config = dict(
    hidden_size=320,
    d_shared_expert=0,
    routed_scale=1.0,
    router_z_loss=0.001,
    init_std_router=0.0122,
    vocab_size=16384,
    norm='rmsnorm',
    norm_eps=1e-06,
    tie_word_embeddings=False,
    optimizer='soap_variant',
    learning_rate=0.00179,
    beta2=0.99,
    batch_tokens=[32768, 65536],
    train_tokens=452900000,
    max_steps=9406,
)
Below are experts of layer 5 (counted from 0) of a mixture-of-experts language model. Rows are named router (the router's row for the expert), gate (a neuron's input weights, with its number), up (a neuron's input weights, with its number) and show model dimensions 64-127. Each number is 500 + 25 x the weight over its row's rms, rounded and kept within 0 to 999. Numbers have three digits each.
After each expert's rows: a language model's description of what the expert responds to. This comes from a sample of Wikipedia text that the model never trained on.

# expert 28
router:490501500517488514504500490497488514524552540533532459499512466515493522498518522527505532523476521466550473532495481525481486526546559464529454507481486504506538499501502520493491501476465517
gate0:509480441499496522472444499500508521564472497486452441515514501529482521504475547479508482482498496468448524500455499478497482494505521507552475487525492506470462547510459487497499460528482495
up0:458490510509473543527523510493487498500493490498477484509470500543477494479512478473527491522485549505478519532513508502472513504489526500472525475463489537458486522472458446500468530487467519
gate1:465507528505505447506526523526501507487506543516522528531462516462502450493527455478478513488507506482517520508495515537547497530515517530489452475522499472509473502511465491506480478522501524
up1:522457492472489481511492492493453518474484491500490498497528522476492475487535508491478470459492524468508479524504498535529528526517491480545505504504509496488524484479510506466514524497465502
gate2:495519490491452534463490496489481501520490497489467481489499466496511455458520494477486500477513501485509499482527486490494496462514477503497529491510500444497526475487513516487541450533438485
up2:492509504501475467529525518460502462511473496506471497460510508478507478496518510523497525560519471485484467520498538521494502484453514447476521470509515503496517496539519495514548530485467517
gate3:455496495495521453472522538475511538513516516493514470480465495496457519488513509504494470534479463525542488526512470487479515509497497516497488514483513502558481482528501532505499505475524513
up3:478475494511470524452513518514481495550517437432527505489483477520524484494524487501533493481485493536540457500534515458493475516530460538477489499485520520556469456478467495501508545526501496
gate4:515516497492550485509485506494520434486513534502529564502518488500515522507450481477466525509528518520493515522523513504503489500466494489528476524512466496543523478487499478507507516466452472
up4:523526509503498564489456513510522540536504534512451463504510500492479505503473520467525491463507467513508454520533520463497508518500523470497494512470462482530516485486505478472538499493520482
gate5:539486500533483541551466476486502529498507526518509514506497478478477526491524497533492512527557490481492506480468507493477457513538550519474497526513513451509490492483528533478551502503500499
up5:486510516459504461499512498501509493482504481537557493502471485481477534514502473469519507519548501506436497515465517522522491536475464514503514497454516510514515507449530511526511567524499484
gate6:483472504517468503502509504504468463480497498502502437497482529501479474497491506525512518485475468520546467488472557467502482452435497459439436545517523466474492483529467519524487510492522509
up6:516491509504487484552508516483495500500499481475474465469478536534484475509509501536503475506515501464493477497451521530454505448500488497485509442503487525510476486494492446500474539496457539
What it handles: Table and section structure

# expert 1
router:538469501514492511512508490521468499492509529529473488434536486489497509480492516521512519513478513507513462516506469518507507508554485471514472555502513529507547530510469518518479504466464508
gate0:468528509478478496502495501464493495474493519472513489542560469530527469518528490471561526490526471538554526509516459482516467507508501532509538505525499493476484509498475507497487497506505485
up0:501478459501521486495449514483482506494518454472487524491491503521471516457481521537479537488497493491530502510506473501504519552489507550490515471507529502474540497488535466516479458498524502
gate1:490514464509488462526474461490506503495431480500487494520526505507514519499459553522490516531490524495510479479477499508499442472505504508497521499491521510533503481513468456495520454513494534
up1:533530488529555494505519507517508503524499524499467505539483509523454505491494466506485545506472514530470494498490542537553480526551515459442499467444554495513483491481500524507510494465511478
gate2:496500485489510511489514509542484491501476570490508483446552538465526506495492518530479516521503523481420449463505491534516478524493498493477505521492506508521464487489521475453504463499512496
up2:465510466500475492516458477551518496491503492553472498491498530464513472514500530503497479540508493533487525506510490515484520523520516500499462506487482478533479527512497501491502466520513504
gate3:519529497515504475514538494527507528480509457502512526556452476540547493510521503507504533510493491531529480485403489483508445463508531488492501522471493483486496512511518491481500510481496536
up3:516470508486533448473518480492502476512522514494523513486473525470504490526486495471473502509503501481507527443499507510505523544489509526543543505471508518510510587522527495443456512526531463
gate4:463447477493494492522516501518497528526496525550491503514524478486506512539474521469513490528503467473498518523477546474538481524496511511511513488491524484508502469509486500488523470509501462
up4:496495493450496522494513527516467484481486486523479453465518473443515491502450518512493518494568522493490524486494469507483517529516532472504506495523506489484522514497507448492483552529432474
gate5:535552480495524478454479495493485485514489478494486502464415483496464484456537495495485495457499478477506461520527487514487465497457534514460499515488509451483516508517489498499502503513521463
up5:486456480531518483476488467507512498539472583546494511487475523467512442501519509528547512512485513475507479488521516506515551507500520476493551482545501494496537479484498565507514522510502487
gate6:484508538500520494505474516474502506493537484470536496505460491494478478531547466514509482518511468482463488504463478539512443479481518532484464497475504478495542502523465512523530480474474531
up6:559473518484448492537469504523519527454494490512495513473492468486537493467505473513509502477450504493472499490509481533478488482511508522487526474487492467485460484515461497481514454540498508
What it handles: Prepositions before articles

# expert 20
router:538476500567487525508460483500468502489510529529487491476498477494470536442478519545497524511475514472532426505488475488506497496543520496478478501515508501521524537513481503500494519479458494
gate0:499522483484492541472483471493475459542472497507487482523450508512524478519512477531490493508522453535492511484508500473532495464570484487492507476486517511504544511489522458472492558474488471
up0:529538515521494484478491539543475482509490452461505510572510526525469493527461511482496494442487502489524525532542479540477502495539502506500515517481516474501494480540487548516506542519540475
gate1:498506548546492464491540478507453487502519476504487513493497517482506505516491496526481579527483474507461504483542501518471479511507504491534516537516472537546517528521452474477511484487503554
up1:490481518496511515511471504516510467443508485483517513480499475529514516482558480487487507491488524504475473519514525498556494520543506525517498440476505536520518483529483485518473504502511518
gate2:514512478456522485496504516489460518486530430476497491521527504472504481461514497476515511522501502490556490506507440498490521477540494482497486475452472467493505499519503472523518494515473485
up2:516506481524472498481550538535508490489462466473471502497506478476481473506460579488472476486508470477507511522433484531514511514444489504507527492468505471504527469523499492483484489480487442
gate3:483499496475511535504478472510509541485473485517517460505517570498529525527527497545488514525504494506532480528478439458470503506514502505505516488515493504533503467503470535525487457520471539
up3:536511507485507497512492498483481482490478450489497485506508475507460514513503499448513503499481507505510496442474523446507508474467499482454498475505488480527509461450516517476516524479552498
gate4:515516473486490504485504528482437514499494514490533471513504528469514498511512524517545464535497501497477501482523466514490450499455488511550537481475527534517567514472532501478510493489517520
up4:508504461459489482476539490509498515537494515499480499511514520514578502500536493525449458500507527540503497521499499532520505453504499474532520454500494498531490501504527495486459530536483460
gate5:471482531509524498499521509530549479484508531567493502504459489483561473496477481513521490505553535494485509481511464464482495487533506473479470519464486489488552534525511507525542532555476482
up5:440472455492490530505486449510494457494506538471471501528492529515497478522507467514449501509512462491480478485534485500469551562479521522502519525497483502480487502510479508489490480499533511
gate6:494438512543456485493476515478522462477476502491522501528541477508470532517486455480535509485517477544508518513524492518494489489532525454525526489515521494509477482499482506469484530489478525
up6:542519506555517476490476464465538477531521499512514513499472444481514426482567506497509479483492491502514507481529531504520471500465508471526517518470492493488490452474458502521478488507461478
What it handles: Of and name fragments

# expert 27
router:527506489512490503514476460528518481555504491561511505515504487493491522464517550516484463548463522521510503466501485541442471513525517483502483515505522484540518511500469494504471516485519503
gate0:494506538496513497465484517452510471498510504491464484516512547480501555516525495468478451457485499490500507471503506530515519508527503469498471470511519543510513510485486527487508526516452491
up0:464517503485510520546511508505472485509498497548529505455496502462503444482479487485533468510525492494525503493486528519482540507449505468480519500525518455529458512533500498515509447509468474
gate1:501443477499466555525479527473493505519504511502473493505494485475528495459514543497508477482491499529514505508522489475505567474515489473521487518541474494528490449474514495480492522523482496
up1:515513544501475479510490504530474514456510482518505479467527503496540477510530498489451466469465443482495497503500476429542506476529499501518486470466490474490481488516502519454496511477434495
gate2:506486494517483492501491476500523484500502472493485503525522471535489479488532506497473442468495477488457508529491451557534493477532541462500505475517472465494485498510449535517474533505524547
up2:490552547546502506465498492521538535523510550484497505492534534533563500477486491517522462532509482554472497543461446514495519494502497485495464476476502493504456499508503480512508494534473544
gate3:564500519515504535499512489473524496465531549490490532532540495496490469489514515538496511521471527485464482492523496493562509533502469490516487499487493494521467538485448495536471548508477546
up3:467511443517507534516461479464521507554485482505504487511544525520463519525484507529528510506486524488512491437477516533500494475497478466484491516500487524531475537447515521495517471494504505
gate4:490543501550479497492498472519457502492510486525496529489478490464507540508532501494476481466486495480562463494504458501538507488517546514522512480495501513518480462558484479533545491530500489
up4:483536508498510499535494499517514475495491491533524486486510486499516529507463527501485501503506475497539484563499481503501519490519492512464498493524482490453471538515504499496535487478516486
gate5:508502497484469521468505540523479510494486506466484495494534503496505530506532542441508526488532518469520509484484498484482533514507496470523492470494523491549516508472528516468507522507510500
up5:478517484483484488523480514468525467542500521550498459511477487518467521522494496507475478497490480490512509488497522494490517458478462463505460538492514476543508494444476491473495531506502461
gate6:474434477538510510495545451482496536514540491509489542504474496464535496500545528486526492474493460511514476498536522514507500502472506473493495451476522443564502506490496509491545490506492477
up6:504477490487470463521533496512450462499462494483528505472542554514485538477498531487502496481462470501516521540503526512531528468525530551480519486486490530517507529450481484468507519534506493
What it handles: Latinate prefix stems

# expert 35
router:470486515479486486558463475536501495504541543545503504486540513472493540474499502520519533484490516483509508558494508506468479517515498459519479520495510496531533497504498518515462558484503460
gate33:506512514498464510467498506554479530501510512470447501521553503516502501528541551525505529523489544488482521503505525505459478500533477489486504560493496464545506504500490486500519476483513483
up33:478449485490521473514536511551471523495529480447492486483518542509476514514505512517506522492479488496501516485492517465495495495513465502497494522511482523472502530502524502490504491484501449
gate34:500466463509504455497472467492514495495492492501476440468483494515544525504496472520500486525514483559531557544513505502507482494515467522532507468528524488493497525510478475498480499501508491
up34:516529500465506497487501501529490500523516529520474464540475503484466479512490487522500507517479473465506488453524479485487554475456479493460496541496483498531522491458507496498484527442467492
gate35:504484510493494527524527538445497523492552501522496493519478511469506480530489497497495509536527473567496471520491504474426491482463462440535510499525483502482487510538525498494522535527473504
up35:480492457504508511523481532488531536479544510498446488518504485491485462484517504504524485512497479503486464484514494525482579520500469535461503497502501466504536475517496471494488493478521516
gate36:473486484488513493464499512510533509509491484542481525441504484487506473548518485492532524493490501518496500547537504476496494475511495478536491463555502488511526479481470502493493493491524460
up36:503485470519460490456481445473521522504518518475533470535502538490504508543487463571501529474498517438536490513518510475518525481514449489437491529492497513527455456513500469523505458461514527
gate37:494545508524514510521539522499492473523527493476532468524471489505494501519476522498509532470485531451500503519490480485498508452509508507510514464459496496518478464495523525482510540472496481
up37:545512538534496521502494475501500485465496485503492486502478513427538508478465513481509525483463497491456435503510541563544471565465508489482487534523477532498492484488524488453501448532530536
gate38:513528545507514531469474497464467522469533494468521504509476462498518504517486500496475489542511459503520470536494530492524482495515476506486451498499516514541494528488513494510443501503511508
up38:505482492487447534503487508488502478508449458505448503539512489552499478539499483499523439483504548482490522490469522502499522519504462491502525490479458495518507484501486526520472526463486472
gate39:494514544502511508441536487528494530503475518534541517501490525473485506493519485482497522588506466466494497492462494508482487502510490489480518493444504499528546514502492520501469510515516527
up39:531494500490548530490451486508514529458467452478522497458552503495511513527500495517553509476476513447513510503504486516499472512501504458494508521476510458484499480498501500524519492477498519
What it handles: Year digits, dates

# expert 4
router:485459505474505492480512485508501487490547475500532438487529464476514515485520528541494508548498541522526480500489509529475501508515508478471509498525564489526533498537455527518489526461521487
gate0:457495484476517498526528499505502519520479474494510489526531498481456499485513535510527492482556476535505530465496523489476524538532553527502489540527460479508483487512486533504493513498497478
up0:522477460502449525489463449485508490515520472489544524488498525520448503494468495501547526514492530507476492513521499499562529515499496478533495479562480518515542507509515494536531519529542494
gate1:490446470493500537532509474508511511481490487504446468492492538492535516519473480503520568491458515517523535497520516519526492523483556503529547492517529497516477536536505505506504503504522469
up1:500459462514489511494562515468481493489467515483492490490485467471512475509494515459485503490445486462510474501513472532531488474462542505519498519498530545472510452510506489520502505510481485
gate2:506447496454475458493501520514454506531481474479495496547514470466494503514470525465526505493530546474522501507524481507507523469487512509523525490547523492471520547533511469522504508493500520
up2:443503507506461490519478510488477489506502458480488493506454511510482489488508503506472480507506480539503513441467519506521496512541470507511527432519509490552464529498537517526541543499507469
gate3:527512491521512477512545518471525528508491496513472463463503488459501504507495510464522464486482453568503487496482489480520491474451530513463518451492518479531465494472499481497525512481510476
up3:552540492491506507544544506498477523481487522526480510508519538474545492557475531408526554546488539520512526480501490522474526497518524493478516503528453523509514489532485457521470485523503517
gate4:477465500460454459490520535533496471490468452442483514542491474482456525467479508515489525493531529508549489478447524496502496479488510506494486521497518520496523515507468501515498525466523517
up4:487523477475488512493492510482484527491515467490499465502492522517530493492546505485522513475500491506442486489477487459524489425503545475502491500546509476489492502479512548537497508453508493
gate5:545497481538477475488548537490500481486514502452488481497531461534528511520482535498510498489482509546481484513474502512464487510453516506461542509501527495519521481487562503461495501466535495
up5:500509504496476474470476479542515512454497540521511521502522521471509515517505491452444527482476511473542501492468523502513517530435502533529559504470494509492507513477511515511493512499523516
gate6:460463523463503479475452530543473489526494486476474503480494485533502518521493487534508513554478490467513451518467472495518498547512543477485481505528542496513503501484468476545493482543480510
up6:495424478504544503522505511475459501492484497523493467487513466470458521485484522512496483520507498526499477516516514482489504482499518480483523508524536488547521515505486509548495495519529500
What it handles: Math markup and statistics

# expert 19
router:520484514485480523487482490496501475548516474507465485452496437455513496518538504511504530550497499494540467514495506553476505515517525451503470513472510463514528527528455570534503547504481497
gate0:543489538510506499504476495495486513465471493490522495516499531512486446519522474524521541495457514511508492500569507471479450520521549451534503554486490527495537551497486460494496517475486476
up0:555486525459522477474460487492519486473507503455480499498524539515513528504506512510538494528494461501506540486464529484470513508515502506487495517527533550534477509473499515492480496505483486
gate1:492513495503510509526520496439478470507474458532536509494517563518479519481511514522519512498490529471493488527444443472496481493493550517546523497513485494501476471497549528476520489518558512
up1:478481494478490509479524482514520501447537496535503500524543525537532516543552454497464517477424522470492509492473513522470507488468483487496512501517505539502520498482495473477529477533513517
gate2:541495518508476485490454476514483447527482499508501471461483510542488529494507515475511499490502532496517517489488496461506535475495516492503536521482498491464477506498520521482499501552457476
up2:471497491479481528534507515514472506488533507490508532498500470479499505532507516490526457494496499524513516468492490518546531459500518469536503455464502508459467491495528515536485479523498476
gate3:508519526496498504477482497502480477466508518450510533472515491528505493504463499465467454481486519528508464493502520553457561501505495520536480515503515485468549496490498507513438487515513450
up3:472516493495489471500481469523501516489492456498478521498485455539457515507528498464525519499486527506495478499512511499514489500490484523491516508520485489530523472463506485488507552481492494
gate4:514472477509476548506519523482530455514553496514531490485497499507501530517523489517496492497436526482487489484509550505502478480487522499471503493484474490492514480535509478493505508512515472
up4:519538515525509442514498471515472512518460465533509499480482496469484482462521524562514494458454493552496531487536510527534475544471446477494495495534509505530518506491490485470515505499512526
gate5:539493483499505516483486539498501497517496485484453482527472466518537495496526544446519520493503474522514469495513490494505462450514497511520456531507484509522549488536489516491486567466497474
up5:479510487510472531495484482491520539483478489508488464538517483482548475524470418513535473494500506511532491486518451525453476495469472446500525499473509499493492542479470478530531489495484498
gate6:487449552521409525489469506514534485504516492519499494473544462480523507515503509500508488516525505488509487553482524474489475520517492477467502535472518514479508498503519482475482510527500499
up6:498495513507539494463460543491477455508482529557465522475534495472490527499540489477507492525472509457473490474500447515531500501547454478486468480480501517467483494506513517502508505494513508
What it handles: Sports competitions

# expert 10
router:494471521474516510513486443518493464498533528494523489449539491480516526497492541517509525514508498517525503535533471543473511533524500441496486491453513486541508484502477542496471536504503470
gate0:457513516457507445466504548514554501515528488481474481464490514503459479453489553518502535484513523509492520493549545510472512534484505523527498514515529467535474499512504481497531466507506515
up0:473507500507511473511537519498526509498491502478476495495482518488475512489511477451471486479498551490477486504499482499525524515519497512478538488489507515467509499536476470481548521530509497
gate1:493488481498458530507536486498518488454499490486429454460457524487502462531478568507538508494472507492530484504514510496513535466499480525500481442527513459511487515453487530493526545497490484
up1:489485526474489516443537487476478540472546488509526467506534448526444520503476477516510485514503473525461513496522503502504520496456518513474471480537470521501524431507475483511503559522452449
gate2:492475508477453533496523487505491476505454518490472473510522489477480510499523503527515516536498476492492505482516506511499493452513512500476468471579526500509496499483494501490536491482510494
up2:522459509472475479524549482468463495510412520531505478511490498491499519497467475471497470489492469528505517533544470483504487500483490515509505526540501532480482561479462527470506443494509531
gate3:518456529510486551466547515487500494489499500479497451470522487500511485482485506487493508495522488538509455533519470519506544484516540490504487509528477470557503496512511500494511529499495458
up3:487503494527525457483524488516556494492484485525499507488517494458518518544499529534528456516478525451523509471474525493454492524487486490445500477466532509512502522517488491497481514492519543
gate4:476509535508496454448519499485513483476514512548470485529515518510458475488510473500539511503514454512529503485536485473501489527539526509492511476537503524504507539512502520507513498501533534
up4:480482501464491487529517509520468524478483447492523489519513503534485459470531535564508443531525517504487521528491508474503481475498524467523470490497456511509507518440455523489516511497512468
gate5:505476524508503511505544449498512456488512518499523485459437520491515564486495521475473518509493529484524552542489443488499502480497486477476490507493528487524452517488504505467483502513466481
up5:532492488517499482570494492511492502476506544496491493537483510514517474454480483427477560499512509461484513497518476424467492444483531542536493511560511473490487506491530500464487487526471508
gate6:509499516518493470455533469440483506511495485505501456508526490477479500502477547526528488530532524501461511501513529520526489492491509528515502480468505522538522511516492508453482451518564478
up6:537549498498499514544470464480507501485507463506455494477524519525466516530478454497500503496496485499524502496492523492474510436464493524498553500514562536472507514514478474530488500547448520
What it handles: Nationality and state words

# expert 44
router:501481474513502502511483452517486488531529505526539497456510455514492510514512522509492481524460525487553485529493474515458496496526552485521469506477496502486538546521489549527482528475494467
gate33:508497481486463507512470482513505552499481520558538491491516512452516518478528489507475511452492510510510485464512476489526494549476474469435508503527523504508478440505488507513477474500488475
up33:504491509513492479518492491539507492526551525502534524466471502481518494495486513461463464451483540512460508510508467552452514510500473491499452487513486470467545494497448550466517485450527476
gate34:520527502498482475506503547515427501524467517478465531487491494502468495506518498536497481519502494508501489489511496494518555494535507472469501527501459437445503485449474477525529467517508504
up34:518481475470564487523530482486521564491508501476492494529500486473513486532487449502521490482484526531493482489506501543512508541563474510503460504507477561507492452447507523481491497474475476
gate35:487476501490539521532530503473498489505464502456528505467510492506479530501519517482499497517497491482489497524481485537509481472504471471463507545480504529490532519472492498528484580532487521
up35:484471508506468514513466500530511524517506499498460511518461483470471467528492512490499508498541491509463527478568515529547471492536521503459537549502515509528506486493494542492487481482514520
gate36:480512504475527532517523482471494523478507519487544494507525500502492419480494532522468498510546493501487520526466483478479462503489478490496466499505519502450500494503504494482532484532514475
up36:490517476479524519528538502540495480566472495497509506512538485503535488480515507473498472531473469491501479513477485494503465533514561494538461450514493500492505492522484477469490464476513515
gate37:507481548461483482495485506516491528488516527530508543508486489454523473539481489513485509527516496439482488512476467500482538530501545508512511505496488476485533514462510487484487480521493500
up37:451477557506533491482457493482501462521546479505478432535484484482497513491525538483492518463518490507491519496486493507524518530481479491527492574457516488466473527483510437482485519484497468
gate38:485476494494497507498489489515487489464517471496499530547529555474487492534506476510480525494478473507491541518494533488457505502514546505494449492533529476464513504508524492509481480500506549
up38:495518500493472546467505483497525504457498480481483473523541471510491544489480491495472536521492505478477495480497502535519491516481464511474492504524484519461524530503508521493458459529525483
gate39:526501478478515486517506503534463508508449495511533480489520468517473504558508483543493487527514504486472499483472512493439471484523517492485515521512511482465473517537464461506503502555516574
up39:496502503478497473504521506475463469473521472491552476485509533507494470467467507507503464480550506525509518535522522501498496512485549477492487531476434496520522527505460519500491479512517483
What it handles: Section heading markers

# expert 36
router:521466489467495500521464475507483525484517514495532490467491500463479506478501519534525539506492523537527497557497489529471497517550515498524473520448550484546509483479492531534450549498477467
gate0:546454469442518460473495490462505458485528490509518502516583518503520492544534461492475521490500506519465483496519491484470485506496512517554470493517530472529521488503576512481488513494487455
up0:472504541429510478475502481512561516514460485499487495504489517532510532493517515523501451501455479514490533524496473457471469541499501511523516491505522507493460489538453539459530506530512484
gate1:550532546513488487504459538510483531536512496483531504515564525519484509477510470489503492572499477503503506479504482507500450503500526462535513490466546455499533538517545479508520506481505539
up1:481523537494479503505477497478484476443547509472515547523475482515502469447534475470519485498512515505476476518505586486500491506473485482490464506497475481486502537495521474514555513516495531
gate2:498476510532462470529524477522516488524514510493485503495499524496497502508458503449500522530505551463497487534511508492509520487509524505463530508491477474505497481465503473532489520555528449
up2:496487488476500498450522475522510477498472451487531488438514480485475493491507496457498526512478526495507485493508483522468495475483485458517547454479527515518501502510528497478536462455480496
gate3:494509576507484503519493500527507455514460484519466533498474513497520496501488506495526520489441516527492544510490503514475524496481507535483528507495530506514527505516498514500467495500422503
up3:535508457523525538501475471525480534505506493526505503478505529471482493489509502478556468491455528562483467482493549519480475470469483548489489515496508435529513509518520511511532482496483543
gate4:521469509485513498518517499496482491469563490521501492542494527522497458487545516463483519525487556545472520481467550482502442479503551520517467519507501478489470501484562460503498469514455501
up4:488506490482528502528505507494461510479498516487542467474529514533529525521454459449450503496499491454504470498506515511496500525491525454491488495457511505504499513518523490470508498524492503
gate5:504497496482507496505514513488475503519482503486511458471535558498431490510476533517520507495519559525491489499513511519478529494519537516504480490469527473503493513504519571529492501534472524
up5:511501519515489481479507480489507508494473509486508484553521460467462543517512527503521461491517460552443507489461468507511479513495457460476459533497487451449495555517477528507511473549531504
gate6:508530472554484540551498528524494508464548487461475514503498489529521489521487492523550499521504512541500503480524528466537500463545523530491502496511514478507518460458497487443493507461533477
up6:497507492528501505491521527512533512472547502527499489498508501507485500502485493484511504515466510497552514504482506531501529469489544554485483481456507505461499498520473493497507524449491529
What it handles: Capital letters and acronyms

# expert 12
router:520503504503508483538465470526497467503494532504520471479532488481494513482521532521504519503473515514514505539524492531492517527507492465512498516477510481511512513529514552539445536507504488
gate33:549492516555477515522506462522530491510476498519485522519515500515486470517526526544496466498504577533507516538502477526532500557478504512497499478542507508500491484501488503507488493545532513
up33:492513501520503550479511522534463498553489525513506502481469463536499507493462511466484488517501542502495460483517512511540458533461488477500496528452511534464467519499529517502541485486477474
gate34:505482479477532535500559479471502492535463490540452459451509488482481514475450499499472507543526474468462521520496532503468480514496489543486503475553488537508456528522510487495460501462520490
up34:491541469495486551467501527495451507522505523490552479519537492478484544472502509466470463484486528483452501462519502501477520463497526463521474501512486539499470498479520501439523462443540482
gate35:513474500507533468474500483449502483469491481443527513540511507492514498534510463495484467533448453523466506450481484509543528484549473477496530509507491507507486511520490506514479501475471458
up35:477526455492526470499536503561506476507530524486508498488524444532472456532485532492481498505473453518522482475526503496503497538471492494480513513473501492487501451487503485436500519495490515
gate36:506475498498485501520529451473498551499523543507468522521502526470489533520497487444479508505489528459502499513515528501470506522505524506519497488537511456501534521475522512523498486428515508
up36:555474485485515488477502450481500472512507527481523480509458495499527507505493521492467509468491482456536496531525475513487508499484528545505509513499531485466484481501478543531499503505478493
gate37:510472529525514498499503491530534490475504486534515488492485512519496487480446485542452493514495516531542494534522480482535466551480520490507491515482511483511475531495551497523483527512517497
up37:524510456480488525506508502470494445489504447520490513519557515485489486541521471518488458537507493540450472492496528476506511519511493498483424499519520498510503492457496488523511543520496508
gate38:491518510513481508477528523514517508510525482462471466458469449529470536483538487526523504513499440514509491477485498492503528499512511450501507512527466514555517455517485563524509520499497513
up38:456473538470532514498537507497502492491514507457536448472488456462491443494506544482501494523501495527470480457505451525507488473515543503491525517512471528526510497462516545445489484503480515
gate39:526539574486495538467498485521527491509514479532524466489521505487483535505470506510483508564487520446510506467500494477516508525499506527466480512477496484526475500502544463479494466463490531
up39:496481491511526490474490483471538501467472476491519495518486467515504484498483541508480529462501526514491479492486535501460528512475477491514483467526534483506442490493497534488490545505469488
What it handles: Year digits

# expert 3
router:509444510485493521502460475523486504463513521491513472474502481483513543474505493536502508500524545537520499522525466530468479521532512485486491528475526533559503486537488475485434541508490475
gate0:471479473509478483506494522463454503473473502545532508507492491510524497509513540490541479518496553493505456526502478569510454522564496518488514544509519472438501491534480474476528480481476465
up0:525499483507497491513508511489532457493507483486497481476493528476519417524500483486507498555490511457491501488465520526505500504490517541514489498542495505525536528516519506447543499530498538
gate1:522484470519510506486443464496518491474524510507518509539531468502501479508462483522524509485486487472513474499551491547537473554482508464511451504491486504529467502485510534471521507489535508
up1:522464491492465504476440547491498539431506547504485514457517500482522486496495460540515518535508468496461520504548493514445536497521515534486493463487467494532523489505459475479535463492469495
gate2:530496499479525527502503495566486441482457524446463506467524506508517524468526469522466480511506495488535513479504487513532489470465542476490528492501544521550529480513518482525465516530486478
up2:486486494487487452523469531528531521505500494486545465532498472524486529507515490517519465507506507491474517552514513524507523550506519496501518520486514525503508474498480550438467473481489499
gate3:517488499500516502498490547539499510537511468481469516477473488502471518477498505524485466527510455508473501464522489504495475482488519489484469496489511518532511437506501452470520470524484509
up3:496453518538475493517473502487492533507478514538514465549498555540485505498466512478483545479484483502490510458453476489501511458473503516468501502480485521523498495469518494502483499533521491
gate4:550574506489521506500543463522491520545533524479464494479510431517447492503518510500492526508492544525501499575506501465495502488471414514485536532515505513472495510476510481454467471439521502
up4:514537487516560507480524512500499509524496531513481482514504530515485457502486509529500527516526498484553514515491554496530464525511511524468439476491515484517493504456468482514491515506517538
gate5:535439495511435464502541495541468500485473495491520510521529503511565476507475500497499522524505502518486479548480492490506551467480464513482480484483538511537500495527503495500532487505463481
up5:563526516530524485495504512513485487471497524515459491520527491540490515541519487507502494449498515548487551497495492498454502477531479531476496503474485510537475522485496515474534521538492547
gate6:489549511459516502512514513523520553492524451523508484532521496457494534515521525510509467451481498531499529503503502527501488456554490534482518503535561517512478496522525453542448510486520503
up6:461490474521479527517531498458498486496535493515491505476493478544511490499497525500521537518529505487516486538479493488478489539496529451534536477523485473521489503486482497491487504527479565
What it handles: Capital-letter codes, LaTeX

# expert 8
router:497473488461519471528453481497504475512524550506503519457531502489491511470477517503525548489485505495515506561497460530454501519518519473535493533473528510547522522493497493513464541465498475
gate0:497518520492475506447490509500507446507485495523502472451516478493472535498467546465508448477523516529490513502470465518538507503500504446474487486506504463477495535467526438476456490503494495
up0:513506508544525503528496499497527494463521530485503469498504447464460489515499478544421493468516506511476536556513530545464481511451501466472540508529522503506489499518529529516495486475488503
gate1:544493500498513504529474473505531478496536521501546502493467490548477509552494475521474500471556503463536531521471526504487496486497547507494502512481460544473475501561486462524473486485556505
up1:540490460483482484487512460531499546504463512534528501446501517481504503495473504530473465534522481484533462507528507481534512510458501456542540525512539548491495470591492473512499450541521518
gate2:504480500540520538520522523487495500493521534494516524484484505522511475500513528520482503512472521493552493536536502511482525521483494509530478494488492448483501539489546514465474544516486580
up2:542495449498514506486508483499477484460494448520502513505494470537512498495511552536512463537535522493476467528461488487516511506519541495474519481468503508507495500515480467511452495483491500
gate3:509507478470473520530501489505520513522511497527511500503501531484494506505512566474550504486498523504500499466475482481526497485505527534508475514481516492497436495460474530506520516530527464
up3:464510493457510489536531497519524482512533495472545516506499492518473532538485483549509452505505505455489515507458515463503548471504514526505515495526542534466508534487472524514492485496506494
gate4:478543514506509503433485528520513472471503527521530463453444502479514505496493502498547474480524541477491506518483499481542516493487480525498535504559497476475520497511480493518476516530502480
up4:495447518528526544517551496482524519505488465513504517529466540477451503475498510495507511470491535527466501502500515477488492525454500541534515501478503491466499505510498490522491532532487552
gate5:525475528581540466500522505528503488456515512500493492460468496526516514505543522514463487487486507499505482490520524494508516533488466470565508485482486491470532472518515522483476503473550564
up5:511470480498483495493529492521463523540480517546466489476525452512499525492518520498501477525529521487499514419516487547466531510516511499518502523534499529473506527488535465516489491545490486
gate6:498511506492516504476500460504555509494538453511493489447493526516517489485460510503498511482584478535488487511481465513452522546511510504520542525505533454494531502479518535492482540492518491
up6:470495512494506514509529549487477505501508532506480469500476492459545489471507496512514525506526495495498490499494456497502512525557502498517474505535522501498435449452509527484515528509521413
What it handles: Non-year digits